Below are experts of layer 7 (counted from 0) of a mixture-of-experts language model. Rows are named router (the router's row for the expert), gate (a neuron's input weights, with its number), up (a neuron's input weights, with its number), down (a neuron's output weights, with its number) and show model dimensions 0-95. Each number is 128 + 32 x the weight over its row's rms, rounded and kept within 0 to 255.
After each expert's rows: "gets" lists some tokens that make up at least twice as much of what it gets as of all text; "comes before" lists some tokens at least twice as common just after its tokens as in all text. This comes from a sample of Wikipedia text that the model never trained on. Tokens count by the router's weight.

# expert 35
router [108 151  92 191 133 101 115 123 121 107 195 148 186 110 205 158 129 131 141 154 167 103 115  72 110 170 160  73  95 127 132 173 135 151 115 139 108 114 113 133  70 160 156 124 145 108 158 125  94 183 124  88 158 121 186 194  98 103 134 134 128 133  93 144 134 156 126 111 149 153  98 105  84  98 165  88 163 153  52 121 132 155 151 153 109 152 192  86 125 182 136 132 136  63 133 106]
gate0 [105 222 176 126 161 120 138  91 132 159 122 121 143 207 105 163 107 115 146 150 134 107 138  94  85 109 110 170 135 114 138 155 101  99 153 106 108 148  38 180 173 147 119 132 123 119 111 137  77 162 118 129 168 109 156 132 183  79 107 135 105  63 166 165 130 174 142  88 102  79 142 156 109 119 141 113 157 167 129 131 174  90 157  78 103  82 145 113 171 145  98  98 110  74 114 111]
up0 [112  75 126 132 132 199  71 111 136 142 108 100 109 100 145 107 166 170 136 152 138 108 113 149  70 138 101 114 137 184 140  85 137 169 159 224 169 148 165 135 156 125 150 160 124 107 178  90 159 131 167 146  36 107 134  62 137 107 158  87 156 182 107 157 139  86  82 147 130 160 109 131 124 155 122 118 102 156 133  82  85 132 189 144 112 164 104 114 129 107 136 144 174 106 144 152]
down0 [126  68 165 104 110  99  86 116  64  98 132 128  96 114 134 149  60 128 128 118 160 173 135 132 107  93  63  92  97 109 157 119 152  87 139  83 170  83 151 131  56  87 194 113 143 119 118 131  65  59 123  92  46 149  67 105 160  69 115 147 118 122 121 104 159  73 111 137 103 137 110 137 162 109 116 109 172  91 114 127  98 121 147 164 139 118  96 102 142 150 152 108 139 115 136 146]
gets: "\n", "\n\n", "l", " al", "- ", "    "
comes before: "| ", "-", "|", "- ", "The", "|  |"

# expert 15
router [141 108  79 144 106 134 127 143  87  78 163 130 128 154 177 204 101 115 152 146 153 100 109 159 107 108 156 124 100 113 141 112 158 120 172 190  83 132  71  85 136  81 190 139  86 155 155  80 134 161 185  50 109 150 158  95 127 133 131 118 132 121 189 148  92 136 104 104 159 122 112  86  88  70 117 164 106 146  84 118 157 126 100 143 129  75 141 130  71 138 142 144 114 117 182 178]
gate0 [  9 164 153  79  64 105  54  77 104  84  97 136 155 161  88 116 180 141 144 126 138 142 103 117 153 186 116 118 106 145 142 102 149 124  90 109 133 103 159 130 120 105 109 113 159 112 127 154 152 141 140 105 125 122 158 139 117 147 120 129  46 166 162 164 121 145 153  91 139 179 189 179 136 175 137 123 179 134 137 146 145 120 110 110 161 100 171  64 178 112 111 132 123 119 118 115]
up0 [ 20 163 107 104 108 113  72  83 126  86 156 147 119 186  80 128 124 165 149  85 131 126 106  96 160 136 124 152 111 127 185 146 106 167  97 108 160 124 151  90 120 141 102 162 139  72  96 149 159 134 135  91 129 115 101 107 156 124 105 131  72 190 145 154 112 159 119  62 164 181 133 172  68 151 150 138 167 117  77  84 121 140 129 163 145  87 133 101 169 129 146  72 139 147  98 126]
down0 [142 127 140 137 104  91 210 161  89  83 164 131 105 147 140 195 110 154  76 181 119  75 211 103 199 128 105 112 149 106 177 141 142  92 159  84 112 132 111  81 171 162 120 137 110 156  89  72 103 133  95 153 119 137 129 138 170 116 100 149 131 132 110 177  93 147 135 101 148 100 105 168  78 113 136 158 108 103 134 115  85 146 127 181 152 152 132  98 121 136 184  90  98 187 133 145]
gets: ".", "s.", ").", "\".", "S.", "es."
comes before: "\n\n", " The", " He", " In ", " In", " It"

# expert 28
router [ 99 172 114 120 148 118 125 147 134  69 126 126 143 121 178 215  71 192 159 134 162 149 113 117 111  95 117 178  94 175 107  60 145  68 111 160 124 117 151 108 169 112 150 119 145 109  51 131  89 121  61 132 147 141 148 118 116 132 150 101 107 123 159 180 109 167 153  99 160 115 156 100  69 130  59 161 144 103 141 161 115 140 147 148 148  98 158 121  65 159 115 176 134 125 125 163]
gate0 [190 128 174 143 100 159 122  93 174 177 133  25 106 162 157  87  99 165 125 170  99 115 132 128  90 141 152 147  78 117 159 131  96 180 148 148 110 154 123 128 157 120  52 140 109 155 124 114  98 142 136 107 141 169 108  80 111 120 162 150 149 139 101 142 143 158 147 133  92  96 164 106 147 120 153 117 161 166  28 143 137 148 103 144 116 170  88 166 186 141 130 151  80 112  74 122]
up0 [152 119 156 132  96 187 113 137 158 133  71  94 135 129  90 125 129 175 142 126 154 135 188  83 138 188 146 133  83 180 152 131 108 129 111 113 144 156 105  78 131 177 162 141 162 197 132 160  94 119 133  83 116 118 124 107 136 103 102 128 140  89 154 132 189 113 140 169 128 118 114 103 155 148 128 145 132  45  66 139 129  74 120 172 111 138  97 214 166 173 165 188  89 111  96 132]
down0 [118 148 140 100 125  92 146 152 110 136 105 132  96  67 139 103 137 132 123 127 157  37  87 168 121 121 204 148 172  93 142 152  81 139 107 173 137 135  97  67 156 106 107 119  93 126 104 157  90 122 124 120 106 169 144  40 121  94 129 168  77 105 118 127 100  70  88 115 115 145 168  98  87 133 133 181  43  96 129 154 129 141 132 161 111  98 130 137 126 103 155 143 148 150 132 208]
gets: "2", "1", "0", "018", "019", "014"
comes before: "–", " |", ")", ".", " | ", "021"

# expert 7
router [108  62 111 118 177  72 193 168  70 111 184 149 148  97  92 110 104 111 120 154 157 117 132 152  85 111  89 138 135  94 104 108  80 157 131  93 100  84 166  88 120 125  91 136 169 139 117 157 143 165 200 133  94 140 103  79 122 159 136 132 160 168 191 102  95 146 115 196 165 142 166 154 119 121  77 160 147 106 123 106 131  99 111 154 130 113 210 138 124 126 130 114 124 120 104  65]
gate0 [175 113 142  54 145 130 139  95 110 136 139  94 154 155 116 126 141  72 177  75 114  92  69 138 135 153 137 102 156 122 117 101 130 122 112 102 100 105 141  87 135  59 137 162 148 114 146 154  68 101  98 148 124 101 163  46 170 111 153 139 105 138 148 124 203  84 156 157 113 122 120 156 155  95 124 156 192 194 128 180 157 122  86 183 164 104 146 158 133 136  85 186 126 133 142 149]
up0 [168 129 122 193  77 120 125 147 115 154 173 184  73 176 139 140 144 156 120 144 157 158 150 125 145 168  94 145 122 108 156 121 160 127 138 125 119 129  74 170 109 193 137  69 168 136 186 169 148 158 104 141 158  73 116 193 117  86 136 132 128 170 124 165 110 119 119 123 135  87  73 149  95 107 164 139 150  93 126  99 132  81 123 190 143 127 139  66 158 140 151 133  61 124 147 202]
down0 [174  49 154 192  82 170 114 192 144 128  72 108 140  94 132 143 108 169 136 114 105 185 116 120 134 112 129 118 139 144 122 124 130 114 163 108 174 110  74 113 108 168  79  71 112 176 106 133 148 173 142 164 131  91 138 173 113 118 189 158 112 154  89 109 119  90 100 127 152  95 141 186 107 170  83 121 104 129 135 136  95 162 161 178  69 164 130 121 111 147 157 126 114 107  94 195]
gets: " in ", " In", " In ", "In", " ex", "In "
comes before: "1", "2", "ated", "it", "ate", "ity"

# expert 10
router [118 135 104 120  60 180 124 153 122  99 132  71 115 102 158 124 172 141 162 113 211 146 106 124  99 128 104 108 159 169 108 128 134  98 179 179 117 144 158 104 124 126 157 111 125 175  82 135  67 108 109 127  46 136 137 122 157 112 116 137  81  59 155 132  70 125 198 169  86  82 131  57 104  98  92 169  91 158  95 133 137 162 130 117 118  88 134 127  82 143 111 154 106 128 134 129]
gate0 [125 104 115 130 133 140 186  46  87 137 103 123 146 173  63  81 101 131  88 108  82 134 161 113 142 139 127 157 146  76  85  91 133 194 101  76 165 153 114 139 114 163 154 126 141  51 158  96 163 160 151 103 128  99  65 155 108 133 121 164 142 145 114 114 164 162  64  97 117 172  95 128 186 160 131 106 140 130 156  99 120 133 144 105 171 149 138 101 157 138 142 109 202 158  98 104]
up0 [115 146  71 138 156 170  78 143 158 143  89 144 122 139 141  53  64 160 110 118 148 157 150 145 145 101 114 154 167 100 141 169 145 161 121 138 134  79 144  78 108 107 197 183 106 168 125 147 163 101  72 124 133 103  84 117 138 144 162  74 130 145  82  99  89 149 116 113 192 100 115 101  99 120  79 122  72 196 125 145 129 159  96 114 157  93  57 144 127 107  95 130 174 134 128 156]
down0 [166 135  72  85 168 113 124 154 145 152 167  87 101 121  36 193 131  87 121  98  94 138 118 130 155 137 112 105 172  89 156 103 161 142  96 113 144  98  99 118 118  87 106 133 127 200  85 159 157 122 123 122 155 135 111 153 137 114 138 118 152 201 110 122 170 120  85 110 178 138  89 145 184 141  84 103 149 160 161  91 134 113 151 152 158 167 109 117 148 140  40 108 194 161 102 128]
gets: "C", "P", "L", "A", "D", "R"
comes before: " | ", " |", ")", "L", "P", " "

# expert 9
router [137 158 167 137 101  94 128 148 168 138 170 142  90 145 154 124 154 135  65 134 122 145  75 124 191 140 124 179  81 136 156 125 184 132 133  76 123 164  65 196 129 104  82 141  95  99 134 122 197 130 131 152 108  68 124 148 172 149  96 123 143 114 109 125 128  94 124 113  72  99  93 102 113 120 161 114 127 199 149  90 144 132 140  83 158 123 110 175  70  97 157  64  96 141 158  83]
gate0 [ 99 101 125  95 138 116 102 158 110 111 138 190 148 171  78 127  86  96 122 112 123 107 144 112 155 138 145 125 170 129 159 131 138 133 104 153 149 121 120  33 129  71 145 121 151 149 110 105 158 187 142  81  77 148 168 173 108 196 113  97 140 148 171  83 134 185 146  60 136 166 165 109 111  81 139  99 118 157 143  88 147 128  83 124  79 146 110 106 174  87  97 109  80  71 167 106]
up0 [145 151 185 202 136 162 131  85  81  92 184 118 122 149 179 112 152 149 121 177 158  94  93 157 166  90 111 105  98 138 139 156 147 111 146  89  94 183  77 133 136 180  76 118 147 141  68  98 141 155 103  92 146 123 150 181 138 134 134 124 125 159  93 201 159 167 155 142  98 136 102 110 201  56 138 120 148 117 107 131 106 131 149 136 107  87 130 160 124 146 101 111 100 155 169 178]
down0 [ 93 122 122 183 158 123 147 141 130 118 142 146 103 129 152  59 142 133  67 153 125  94  43 110 113  88 159 125 136 138 182  81 111 140 151 186 108 149 171 170 155 180 145  80 144 104 115 110 107 140 130 141 141 111 145 157  98  86 145 119 158 139 100 190 152 105  83 157 146 111 123 137 125  91 135  93 120 161  96  98  95 141 133 127 108 106 132  40 114 132  87 153 131  93 119 243]
gets: "\n\n", " (", "=", "===", "==", ", "
comes before: "1", "2", "=", "The", "==", "==="

# expert 45
router [160 156 152 182  92 133 132 106 134 168 132 119 132 148 159 139 107  95  34  84  90  86 171 134 119 127  71 114 130 177 159 137 175  99  84 128 123 101 112 143 169 136 122  88 148 105  69 148 121  89 104 116 171 169  90 145 115 108 137 142 133 119  87 147 119 126 175 113 127  90 129 159 143 108 178  98 128  84 143  85  60 176 184  97  81 174  72 154 151 128  85 150  92 148 169 126]
gate0 [136 115  74 130 143  82 108 184  96 115 109 151 113  98 132 130 134  71 110 113 154 126 144 113 135 116 131 117 177 101  86 174 151 128 156  91 138  82 149 110 107 106 108 105  47 100 160 139 135 106 163 134 136 159 133 120 124 208 121 135 149  43  99  47 113 114 124 143 162 209  92 105  98 155  91 125 172 113 171 131 204 158  88 117  93 119 125 190 110 125 127  95 148 108 151 124]
up0 [149 107 129 103 111 111 153 141 116 146 159 130 142 134  91  96 135 190 129 112 136 119 130 141 129 118 140 151  83 143  78 101  92  72  91 118 124 137 131 178  97 160  94 101 225 149 112 108 118 147  85 100 115 146 126  98 180  58 126 136 132 141  90 145 130 176 167 137  60 115 125  94 207 123 174 116 129 107 149  71  56 184 190 135 138  90 122 103 145 156 100 154  80 123 121 172]
down0 [129 142  68 157 135 103 134 157 154 161 113 157 104 125 143 139 123  75  51 146  67 143 158 117 167 148 191 161 128 163 109 114 119 101 160 151  96 103 142 116 102  96 106 157 125  98 116 117 125 123 144 151 149 120  83 141 115 156 122 103 116  53 142  89  87  59  90 160 138 104 173 108  55  83  86 130 134 124 148 183 134 118 115 124 132 155 112 154 180 161 198  65 136 180 143  83]
gets: " |", "|", " |  |", ") |", " | S", " |  |  |"
comes before: "\n", "\n\n", " MP", " Best", " Win | ", " Player |"

# expert 38
router [214 108 162 151 172 120 116 111 112 160  68 115 116 120 198 211 130 103 168 111 113 100 139 153  94 110  86 125 109  75 128 111 118 113 143  97  58  65  81 103 188 150  83 131 178  98 147 119 118 131 117 109 142  96 104 120 152 132 110 124 107  85 148 105 145 136 153 111  97 104 140 143 142 100 212  94 136 142 124  98  94  96 119 197  89 145 142 178  95 124 141 131 128  81 127 115]
gate0 [131 156 128  89 111 183  84  82 107 116 181 110 136 163 140 186 138 148 119 137 124 131  79 117 131 117 155  85 135 196 141 156 158 130  83 179 127 125 111  98 121 115 141 103 128 200 103 128 128 106  96 114 112 126 204 127 111 145  95 173 167 153 112 164 121 104 146 156  96 146  90 169 122 102 123 149 203  80  97 163 115 132 183 130 114 105 105 100 172  94  90 166 155  86 220 124]
up0 [132 115  90  89 122  94 133 170 138 169 142 129 159 115 141 112 105  88 191 110 115 109 166 186 162 140 129 197 124 201 107 130 132 103 122 110 157 165 150 102 134 120 135  83 122 144 119 115  76  95 132 134 149  60 139 155 138 100  82  74 116 179 145 102  68 151 145  98 117 141  88 132 116 121 104 112 143  75 182 166 169 125 156 153 100 169 163 121 178 215  83 142  87  87 115 115]
down0 [113 157  64 159 134 107 126  84 113 106 135 144 163 170  94  99 109  84  75 147 113 127 120 142 119 116 137  86 101 156 143 137 122 182 156 131 145 193 176  66 180 137 119 103 113 128 159  92  57 151 157 128 140 100 138 163 158  95 214 119 142 100 129 164 105 171 196 134 108  99 165 134  73  84 121 127 131 137 146 149 135 151 169 121  70 124  85 149 161  97  65 124 119 132 101 182]
gets: " | ", " ", "; ", ", ", "| ", ") | "
comes before: "1", "2", "0", "3", "4", "5"

# expert 6
router [ 93 166 126 132 107 196 166  69 152 110 132 119  56 150 116 130 128 111  90  94 200 109 162 180 187 185 107 119  66 154 111 128 125 151 172 138 116 150 143 130 163 161 134 140 133 143 137 123 135  76 133  86 109 113 172 132 135 138 156 142  92 100 110  88 189 116 138  76 122 123 134  77  44 112 153  90  51 123 153 105 118 108  82 111 122 145 121  87 114 139 120 104 134 125 169 180]
gate0 [131 166 126 106 177 152  99 122 136 125  65 151 135 115 131 113 108 120 140 130 120 151  86 126 111 142 123 115 151 112  51 152  60 181 157 126  96 124 117 156 199 146  59  99  68 137 114 101 129 114  75 105 133 104 116 161 136 173 143 115 132 120  31 153 126 135 114 199 153 119 159 129 103  86 187 139 163 160 118 152 178 138 144 152 120 129  67 162 132 155 150 118 141 177  89 182]
up0 [163 119 161  84 123 102  93 175 145 139 146 179 106 113  93 106 142 125 106  49 170 113  89 155 204 110 141 113  86 132  99 102 177 111 139 140 112  96 126 158 117  90 130 157 155 154 134 124 167 154  48  93 156  57 210 108 154 156 178 136 164 119 101 108 115 113 114 175 102 122 139 132 125 144 127 164 188 168 151  84 175 187  95  91  87 157 134 121 121 147 135 137 137 137 113 140]
down0 [ 74 125 114 162 138 167 180  98 121 171  96  83 153 105 102 143 106 139 157 117 103 158 146 144 138 149 114 144 149 136 207 102  41 124  93 128 198 174 172 143 135 148 124 142 103  66 141 107 116 142 165  97 122 154 158  97 132  87 114 145 120  92 102 116  82 138 106 124 119 116  55 119  98  92 195 118 120 120  97  89  64 119 155 135 145 103  80 158 151 171 165 170 140 150 183 154]
gets: ")", "i", "\"", "a", "s", "t"
comes before: "\n", "\n\n", " | — |", " =", "}", "$"

# expert 12
router [ 94 175  99 165 101 133 122 107 137 146  44 143 135 108 152 214 131 215 196 158 128 140  97 110 145 125  55  89 131 145 130 164 151  91 106 156 121 141 141 134  94 178 114  65 162 183  76 142  87 114  43 106 133 123  95 159 117 130  78 135 147 106 122  85 112 136 172 146 102  95 136 132 137 115 111  94 148  94  99 137 146 139 136 125 128 136 130 152 114  62 136 110 118  86 121 131]
gate0 [216  84 164 156 193 121 132  75 125 128 164 150 181 184 138 139 107  91 128 103 200 113 114  93  94 106 146 131 140 134 167 138 104  89 119 111 132 213 130 132  72 168 114 114 141 165 113 125 154 132 108  50 123 169 166 130 118  64 155 129 142 110 127  99 128 167 102 126 140 139 142 153 150 115 168 135 172 147 139 190 121 105 126  78 170 150 100 172 142 111 122 181 150 108 124 160]
up0 [185 128 121  96 159 159 204 121 110 141 118 109 105 134 140 120 115 139 111 127 102  27 139 139  78 156  83 148 173 141 115  74 118 106  82 133 129 214 123  99 146 144 121 144 137 158 189 118  98 107 149 124 111 109 157 108 137 143 206  83 147 120  37 118 135  70 120  79 142 205 137 137 108  74 101 122 161 131  78 131 126 139 131 135 157 151 149 138  98 129 111 146 116 106 115 130]
down0 [ 90 100 107  83 131  45 143 118 180 125 145 125 151 108 138  89 144 162  87  99 137 105 107 149 144 187 112 101 129 120  99 109  75 200 145 149 124 172 125 111 174 177 103 126  95 158  95 108 150  89 109 103  35  61 123 150 136 118 142 133  60 119  91 133  88 204 111  53 127 112 175 115 128 138 118 107 134  94 149 129 143  88  97 100 136 106 119 103 111 139 135 129  81 118 133 160]
gets: "0", "3", "6", "4", "5", "7"
comes before: " | ", ".", "–", "; ", ", ", " |"

# expert 0
router [129 187 131 103 113 126  68 120 162 135  64 110  69 116 164  93  83 103 130 127 167 130 135  93 104 160 129 201 127  82  85 188 131 161 162  94  85 168  84 126 171 144 158 181 132 132 118 118 141 164 151 112 107 123 152  93 148 130  99 131  83  93 136 105 194 128  77 152 141 134 160  83  89  49  85 128 112 155 152 187 161 111 148 127 104 122 114 125 128 181 176 133 141 152 139 121]
gate0 [ 86 130  90 101 104  82 108 133 131 114 147  73 173 181 145 156 150  63 136  87 201 157  80 146  87 178 162 142 134  85 165 144 111 202 139 141 125 129  85 151 152 130 103 183 106  78 106 102 161 157 116 194 112  62  99 104  96 108 152  98 125 135 114 121 109 102 145 108 137  88 175 180  98 126  95 151 156 108 135 138  96 112 160 172 137 150  82 140  84 117 128  92  94  90 121 125]
up0 [107 124 169 201 163 172 155 143 106 107 132 169 151  54 173 109 170 133 113 156 139 131  65  82 165 143 108 124 105 107 133 132 145 136 163 108  95  82 154  74 121 143 130  78  79 154 140 146 110 145 139  97 180 156 151 134 104 117 158 113 111 112 170 147 118  91  91 133 103 157 127 137 118  64 210  80 151  91 157 135  83 190 121 119 141 125 160 188 158  97  84 164  87 120 141 112]
down0 [156 104 179 155 112 185 193 154 122 126 140 122 106 117 113 178 145 115 115 119 145 191 154 107 133 126 167 128 209 101 151 134 100 112 121 166 142  98 170 136  78 173 119 157 115 139 144 194 135 123 104 160  84 108 112  81 163 131 108  80 137 165 129 151 146 136 138 119 157 159 117 173 189  92 134 198 150 151  71 118 104  87  67 147 129 136 141  47 152 111 132 171 141 143  85 162]
gets: "==", " =", " ==", "===", " ===", " University"
comes before: "\n", "\n\n", " and", ".", ",", " of"